config = dict(
    num_hidden_layers=11,
    hidden_size=192,
    n_experts=16,
    experts_per_token=4,
    d_expert=160,
    d_shared_expert=0,
    hidden_act='squared_relu',
    moe_layers=[0, 1, 2, 3, 4, 5, 6, 7, 8, 9, 10],
    router_score='softmax',
    normalize_top_k=True,
    routed_scale=2.0,
    balance_loss=0.00234,
    balance_bias=False,
    router_cosine_scale=20.0,
    init_std_router=0.0145,
    lr_router=0.00164,
    vocab_size=2048,
    norm='rmsnorm',
    norm_eps=1e-05,
    tie_word_embeddings=True,
    optimizer='adamw',
    learning_rate=0.00197,
    beta1=0.9,
    beta2=0.98,
    batch_tokens=[65536, 131072],
    max_seq_len=2048,
    train_tokens=737700000,
    max_steps=8049,
    dataset='wikipedia_en',
)
Below are experts of layer 6 (counted from 0) of a mixture-of-experts language model. Rows are named router (the router's row for the expert), up (a neuron's input weights, with its number) and show model dimensions 0-63. Each number is 128 + 24 x the weight over its row's rms, rounded and kept within 0 to 255. Numbers have three digits each.
Before each expert's rows: "comes after" lists some tokens at least twice as common just before its tokens as in all text. This comes from a sample of Wikipedia text that the model never trained on. Tokens count by the router's weight.

# expert 1
comes after: "\n", " of", "'", " in", " on", " to"
router:132155133117113056180125145129167143136104127166159131143106127113171109153113140091140150125113097112136158123159134100144175112137105134095103100126127135107100153135124109095131131135195054
up3:095112144113180123159155145165112143145131147156132145130122110165120165137121141124138138124100156152147134165137153123133125142152126137113095144137133140172131128139163138125130131109116119
up4:143157091167115125083085077140129125086087157088161130120134144104123131121110125178145105153125155133111138108089122122129093120116124108159133098115149116083151106129103139129147150123121102
up5:113124136127148211144178119131106113149113094088144121133110137145110148107092146117141111168153163121089154124104114140154152139136155116105141143125089092134161136150080111142119164128133120
up6:134158158130126111098143144154115135103117129122095112127115135107146135119122091162083111135115144143129136120133128097131121123133164126111103140117136153103142153091164039125127070117087132
up7:085120132132090142121129116100130109155128185132113135111100135164152141162154111123148097108151131119125141118114190152139077134127144119164104144079148143145100105103128097122088100138122120
up8:132161159137127117104108092107137122161129098152166120111153092114130152097159158132148132174115117109123143117104122104169168115105105076150151154153134123133147120160147087122155121169117125
up9:138160110112113159100090096098120108157164164075115106129128142149115116131136147138090116153126130131133087117148154111151113135116120123111104098108118137120161166109137121163135086095134104
up10:123157069098103124161120091129086142074139146119111125125137135130083153140132134117153101137113176121094124165129131155122151109149109111103114116126109110130169109150155066167097094140133124
up11:086110142133168117137151125132165099122173134130178129080114067123149143128126132126115118185159119125153169099099153116112118126133158130116152146127158115155155162101094135121100144116130144
up12:083145138174166133134140141132144104139143116138130119170166101143156137125086142125089155126112128139106093163121099135122138146141134118100108110119154116173165094147169136106086114152131157
up13:122114131118161125148149126133119093118120099155156141101095141137137151113154081139069136164080158128100086095120100102125130150100136116067116120180122134127154095109081144164140128119089130
up14:120143115112150143145121119131093163111163135107116132157125149115136100107093143158159153132128134157170133116119129134119146156097110118122113127108107119121131145160084113093168168102112134
up15:124106067143106156141099099142143096144131110111137136125143133178107116090124127109051123142148146147149144128157120115161165134090137120095137112118089108186130132111098132099087099141109124
up16:155148120128160145114118139150150184109143126104156152155140103131098127132120099140105126139166081138175168136133159079141175130111122107158150128111141155137130141203172148089120098139145116
up17:136137144122138120130125115099150133111171118163108137178104084180097155106139104142120120149122093124111143159131103110135145175132097120113100120129133091158096125143147075118120134111144134
up18:128129082116119110126125072137131099154140117129142155177148122125142122134121121145172143147129141136117110172116112169130154121085153125143127102135091170169066143148132157139103121145134121
up19:070148105098123174126099110157121160112143130150154128112085126149104113122129140138165129162191159123132130125134109122146123163173125119109132138170109091104137146119145170127101145125151132
up20:103153127135103168084112126125065096091105161098117175110116137124144164138164155139094145163150134139147113144175128089107156101160136119172128101105117122119172099113129141124077123146157095
up21:136111087168171147121138189134151159093168139149111095099131085149121140142060142128164105112111077142089156176150110089147101121125161126120156109113125136109150139131126110132139113142136168
up22:124126106114150174136130144127131136143117130119159117119126100124122092112127160152130112128120107125100158138071167162099145169114136083105113171168169158143100117125105142089117157138102151
up23:130093152171163179166120143130136146119134114136138153106087120152158128109109120114127164145058150112151124138104135115145093189140126132084089152113101116202146129136104132127130134102141120
up24:149110123111151138092097116077177076101127119178148183137160136149128148099114135117122164114099154128083098119131119101120118117109110095150116158132121135145096111121086099111124147111089129
up25:157110175159141114160118146120117126110110116111119118141149080128135133098114144098160134103081172148107117145152128146129106117139140139147151155141072119129126111152152142147111146138118147
up26:119148156104174178151131093129141117144162093117078141083128118114105132082167092127128158171120111156127110108106059116095147153145089118140172141115136158102150144135103126165157106099155145
up27:138123132123136106118135099144133135113113114115111104079153120083115142129117132143155116134127081134124113145092138107150138166124144158070117194120158112160115143132135085139148125124145155
up28:141148101136138127154144152151096108093099124070108126124139129153116133108156105122177157150106114134119102121146114068135124126175148102156163139097137127084153099122150110123141118163169128
up29:136158145142129140177114137153102101117165154097109145121122136144119170156126141133149148136123092175077078136109084135142095154119102123146143160116141090110156140093107089172096106078139177
up30:150123126088110113142118116121122147149112154075071110117149105147136155105141122136126168124106142138107103114056086131093149117177161118115103127140130092117127118131100107182108145120103150
up31:130103092168126129133160147116119092128114119151119097129141091079137131084092119116146173145114139158098101150112096135115130106139143109110133190138118116079136171105120110120126154161139121
up32:103136148126158126085068117111121112132130131141124130108141093202127136121117124130170156150092115108154105140123165127124098114170091102115115131128125109169165124104116146121122146112175138

# expert 7
comes after: " |", ";", " 0", " 1", " (", ":"
router:163137117106124086107127117124135176109158085095133140139118157169093139112104105116145150145131168146168158190167106110114145155106105156117153122084148173146106121136118114139138136131162146
up3:120127134114130166107123062163123163141119120150116145147133126106131175135102146114162126111132125120144066115116105109184140122165129139107127179157119112077120107154100100161091135107148136
up4:096137126175128124152137143147123095091135126137138113121144136148138104082103146133124127106088129129138117126108163137156112125152150125111139137201127136151184157172119160132114107130128130
up5:113123130133104161109111106132151125122092121139166123123136117157114114118128130118126146127115132128167133133118118112147097164171109110137095128121115142128073115127108138127131113078118112
up6:101112105091124156135091101130129142172135138114096134110127138091124132103124110128159162096166118151145154131125095141156117113133174108161154132113104129095089137165119199158127118074123141
up7:135128133114148118084156155109138085120184113109104142118152133094130140093146153118155133130130184148151124145081152129137157137129126116119119158139108103166109134133108082104141131088113149
up8:135076110185081194144111102092102117179153130138103171131119149114126133111134116145086099093093144130120091122104130119125154162117106119135114147136090147122145161119107114112140113127136124
up9:138154095121132114108130173142077151119134162136159129077139120134117132135176129165152098125118124115077123126150131142122111086127143124150174081129112094144118123127146125089147094198126114
up10:129119117151107135119107111137090140125140127153150150138134099149076126135097103137141126126120125124136149141119134103145187131155151075200180130099111105093150133128168095098143132151132151
up11:112142159145129100113130115080121131150143112103093160090152122110180159115114167118130159093115112113106123170103128100133110119147149106117103115143148128156135120140174146105115160135105104
up12:129099148144118101111118118098177117134099101109158155096128078149113116145142091148106083139139108154157124131141151095145112127131111134161122132195131127121095139157110130117084131087077156
up13:128129134121110155093161143130124132136146119136157137125088147136126087144148106121146152115130150135132162144131102106174096169119090124174126136139106142128123163103102073131124112117113158
up14:126180142138115131119134129132159126111143122153106094119106145131123127111071130130189101114127103155135171131128122150128146108164066093149118118115110150104125194158107152135123100150127134
up15:140116112124110106154164146166113079104076134099135152146143150152117104146128116138147178094129135125157144107125124145131143180118104122131151144142129137149076094130117115099117110146081116
up16:077152098138113183115118110153114131176117133129107153109134148163116102104104146123158142102121124118140136135119140099135148105110147110143143155149165147120118125129125123110163122165101148
up17:130106185151170139131109111139105085144131109141122134144077141109097114158160112101146135119091169092112120120118135137146150157170099131103158167130150086142102135098121117099149118130160126
up18:085163106141109184112139132142107112117130171155150156088120136146095132143151137159121116124143107127117084127141133120167129119155073093116103118134149127085116166144146157124091157104151132
up19:118116147118164148156129128134129130145164147180151105090130160171134107152141158155184126143120142124108142112153130109140147118146128139135109185104157080154132136132157157126163132110113115
up20:120100083125085144122150108128072137106148172123143116139130075115122148123121091102134146150103129111113095125128140144112098118122180112144155145134115118152138124171120097124138119106155110
up21:110091139100154086126148096123147117108071114140127148165086104112106109172121151136121123118120142102158137131127136127093141145108153111100140144113149140158123139118142138169131116115161133
up22:134145178129180122177124143162158161117151116158143092182125162125166134103152114096171166114101109119155070128099127096162151174128112140136137116149144131129124125120119163113112049124118148
up23:124123154130126119160092124143142143148103129145145178157130165133150113119089138142135160125156117153123159167139148141110081127164108106156156124134110131145136122120104174120145110175122138
up24:137102099164087122142098173128173123123164116116088164157120166119118124109156144178130116137144115099099135126139100182162160109168138128148131121139118124106125128132144124171173147096110142
up25:154162110130078106137136123107131118186137112104048079169143176103175100111119100112121147123128134160106083109112120139150140150096142132123097130148127134141156137131144132127149141132080192
up26:126128117146100134135165172096120139111109124107083143154130123110137116116140115134124112128097125114074123094125101131123117105099151130111173129173102123119168143173133158143121104145145116
up27:139106153144147149076126140129131168130110139129141118153129108098132119132141112108113167058092075150109118154134109145094089127095144136175113131187172078150129118128107114112116123108136163
up28:136110142132156131127164115172117111119157146137138141182126126136141135106100103109120129082099144110151141091119172129188130161129186110146130127101127173195144124144180085119111107162119139
up29:097122149139149108117133142129110119119087133097072117143151122097130122163126137126157141102117122116137128123091117120118125113127198109136122160121132112145128158134088113116098148052133113
up30:130186124150147176150086126097153122120123107152140117091145082107157116157171184131131132119123155098166105121144142090091137151123154109099074146142163158147166137128154165107137122132121109
up31:120084093155095138107114140156132143147160149138115133139093141093131140157136124151164140128133144191160130147165121123119181133121143151145083111159165109105152110157129157080140122112151117
up32:124135110134100154110129102141118100134141131074159075108114117100188132125160142119097098086119127141118110109141161143202114131141132141146115149162138149138148119131102134113125113073123176

# expert 12
comes after: ",", " the", " and", " a", " \"", " ("
router:147125142123095189102176119091148112073149137148120102076154155119179130151136137109130098160153117111126107105158162130107133105134122144170109136135174116113134121109114113145090104129125124
up3:132163122125098152113114110182110086120165103145164101140115146125119138171152118082097135146156129149137102130108175117159126123144106110139090133114091123142133131154112136115118081177133089
up4:077118095151161167090154124145090098089124140145122116114112144184130114131119138137121069146144116107113132135138131143113166165186157112112156129121098126116131119104112133163130056171124138
up5:119117122117153085127114153113160119119076117158129123175158120115127144107108165108151137096075110126107114141118095100131133161156100130149100138129147130140167124194110141122112168122143159
up6:083112111163189120115156155122131115111150127146146138096149095139134121103142125148126154174150094134151127120097167132137149114131101131111173151135116163136180150148130154101151174132087144
up7:151149113173124129144118122106095146120150152146105119134152119083146137116159142149123091166090147133134067121070113109087106131161116092095128136141138134121163156167127114132113096121097121
up8:113104139124131146104139122136078168154145130125155123120144131138125105169123120123142124169078148111071082149118091121146166136070123123149179148113138139161117105137121102112130104186133113
up9:150166094146127155096110118130106127116133169100108123123134149109112122132133110166149091138138123135122108101117116092158125173122133097092116149113130102103100176129094139117153088095155119
up10:103101137110181120098169086128129139107105134155106120143104104142153115109097116139137144110110124133174120148130177129144149172145146097088084159147162139176140140148119117094123198099138164
up11:084170111160100130166112081140113143139156133103147148120085110108125103176142131143113091131148134135116153096154100137126106170149139066140086131138126181097163147085125117167172100110156165
up12:133116112142130139167088130150155123120121169145140098122121063104144129128155125115109115156133122131126145165109144107150153151146149096124164129161124103123139104137138125093129115128124151
up13:124175129182130149148107112134053159138113194121116147128128117072112133109163126154166111140133108145145120102126150121122117086138140114113111152136142134138139156153120151098168137116104147
up14:140143133160119143114087144097099119111121139077136120143148128098135130115120143092145135126164133158120135120109158123151115141165141123131112175129120100100153140148127153113134174120107181
up15:144191097111142138152124136166111152108123127116123158144140142160125165080111129147126157120133169160182188117117133076141104103113120098137151124087129145120120123138128099108103117112150106
up16:113143111181109136076086132120141138141176126126115142104133101119148133121125152135135123115127136156119133114111133137179144101148118096115109106180127104169119158138112112080138142127125128
up17:150124167149139134124163143100102097148137123088108165141130159044151134134130123148123116155168156128137158119123128125151122183107129109132176160127111124127107107113107095106092140125130103
up18:141142144060111089151124189133091116154069101121146115191117104155136119124127134118133150128189146181084121113154102128121125109115109130140116125125124123113118128152142127130172096152154129
up19:131101153194106140160118161124111118140145163134151130172077128132131087118099130115129140145160117136140106121134143112129124118166148107143178136121159141140108168188129145118156169126102118
up20:100117102097126140134147136137144193186131138120104108164112107093123116107103142178130108120166172140128185103077126136157128128121135093125136127119112119101126105148130102146115112164161098
up21:140129119151118105120086119136121074158119112103126122099139137148117120132116083112139140140160119167179121154122159084116149151153118126140122088066123175180160094107143132119099100119112109
up22:121170147141149167172087148141112146157185165155137136080113151114142175144150089103093139145123100125101143112093108079115126147136130114087158111135113129111125155114165131126136142151142118
up23:138154117117085107105161145100125112148127138091128135119172159090114107107145092158168139132123102169104134136090185129113130128155164119124175126146112136145097089148130140125145109099115141
up24:070100105118090114146116119156128101170133142135136141155149151145102096110128105134093105125156098148173107136125078128104153121126147114148127115147093151130107126127138098107112126105127179
up25:154107153147144095109125146109113085151147146119114149115105111144105132113143085104092108104120136143136118141132121123166144139149142127094094150148092133168137178137154140158154163141108145
up26:180105180137112154138142119108155143139186143146166113128103082158121105143144109120145168095117155109104135139142111158111134193119145110081127153199099109182150161159131120111137148136149132
up27:132162073093131116168141081115108133150130110120158098154115099126109091148129112133158138168156127162118150114149125110135143193102094127074080113143127123115142158119113124125182160134161108
up28:098128108121134112108132134171126105139147135155110124155121092144118144154162127135115134131125138123123138139102171148125154098127108119128167115132063113116171095091109113103068087143164082
up29:134140110148143154136140135171136103130117107137124144131121141161109132144151124115142109150186156121111109129113165120158143169139116129146140078095127146150177114100171137135089123156127119
up30:151133125096183109113096135121133098118099168096148118181129157096106141117100112108143150127125138130145163128164110123149174104099172145102159144120128124175149107137090120147140090164158124
up31:142148100145137123125121143157102148140089113085181169127138148104139145104139108107082152145101179126088201119129099161167118160118140097159113128083151106147166122149103119156093093123133139
up32:117107184176136155126128137104114147142140118121137128112080106121129169138151168167109094099159179138101143119162127155139136099143113122096146111134125103162066144125148107151150157139131106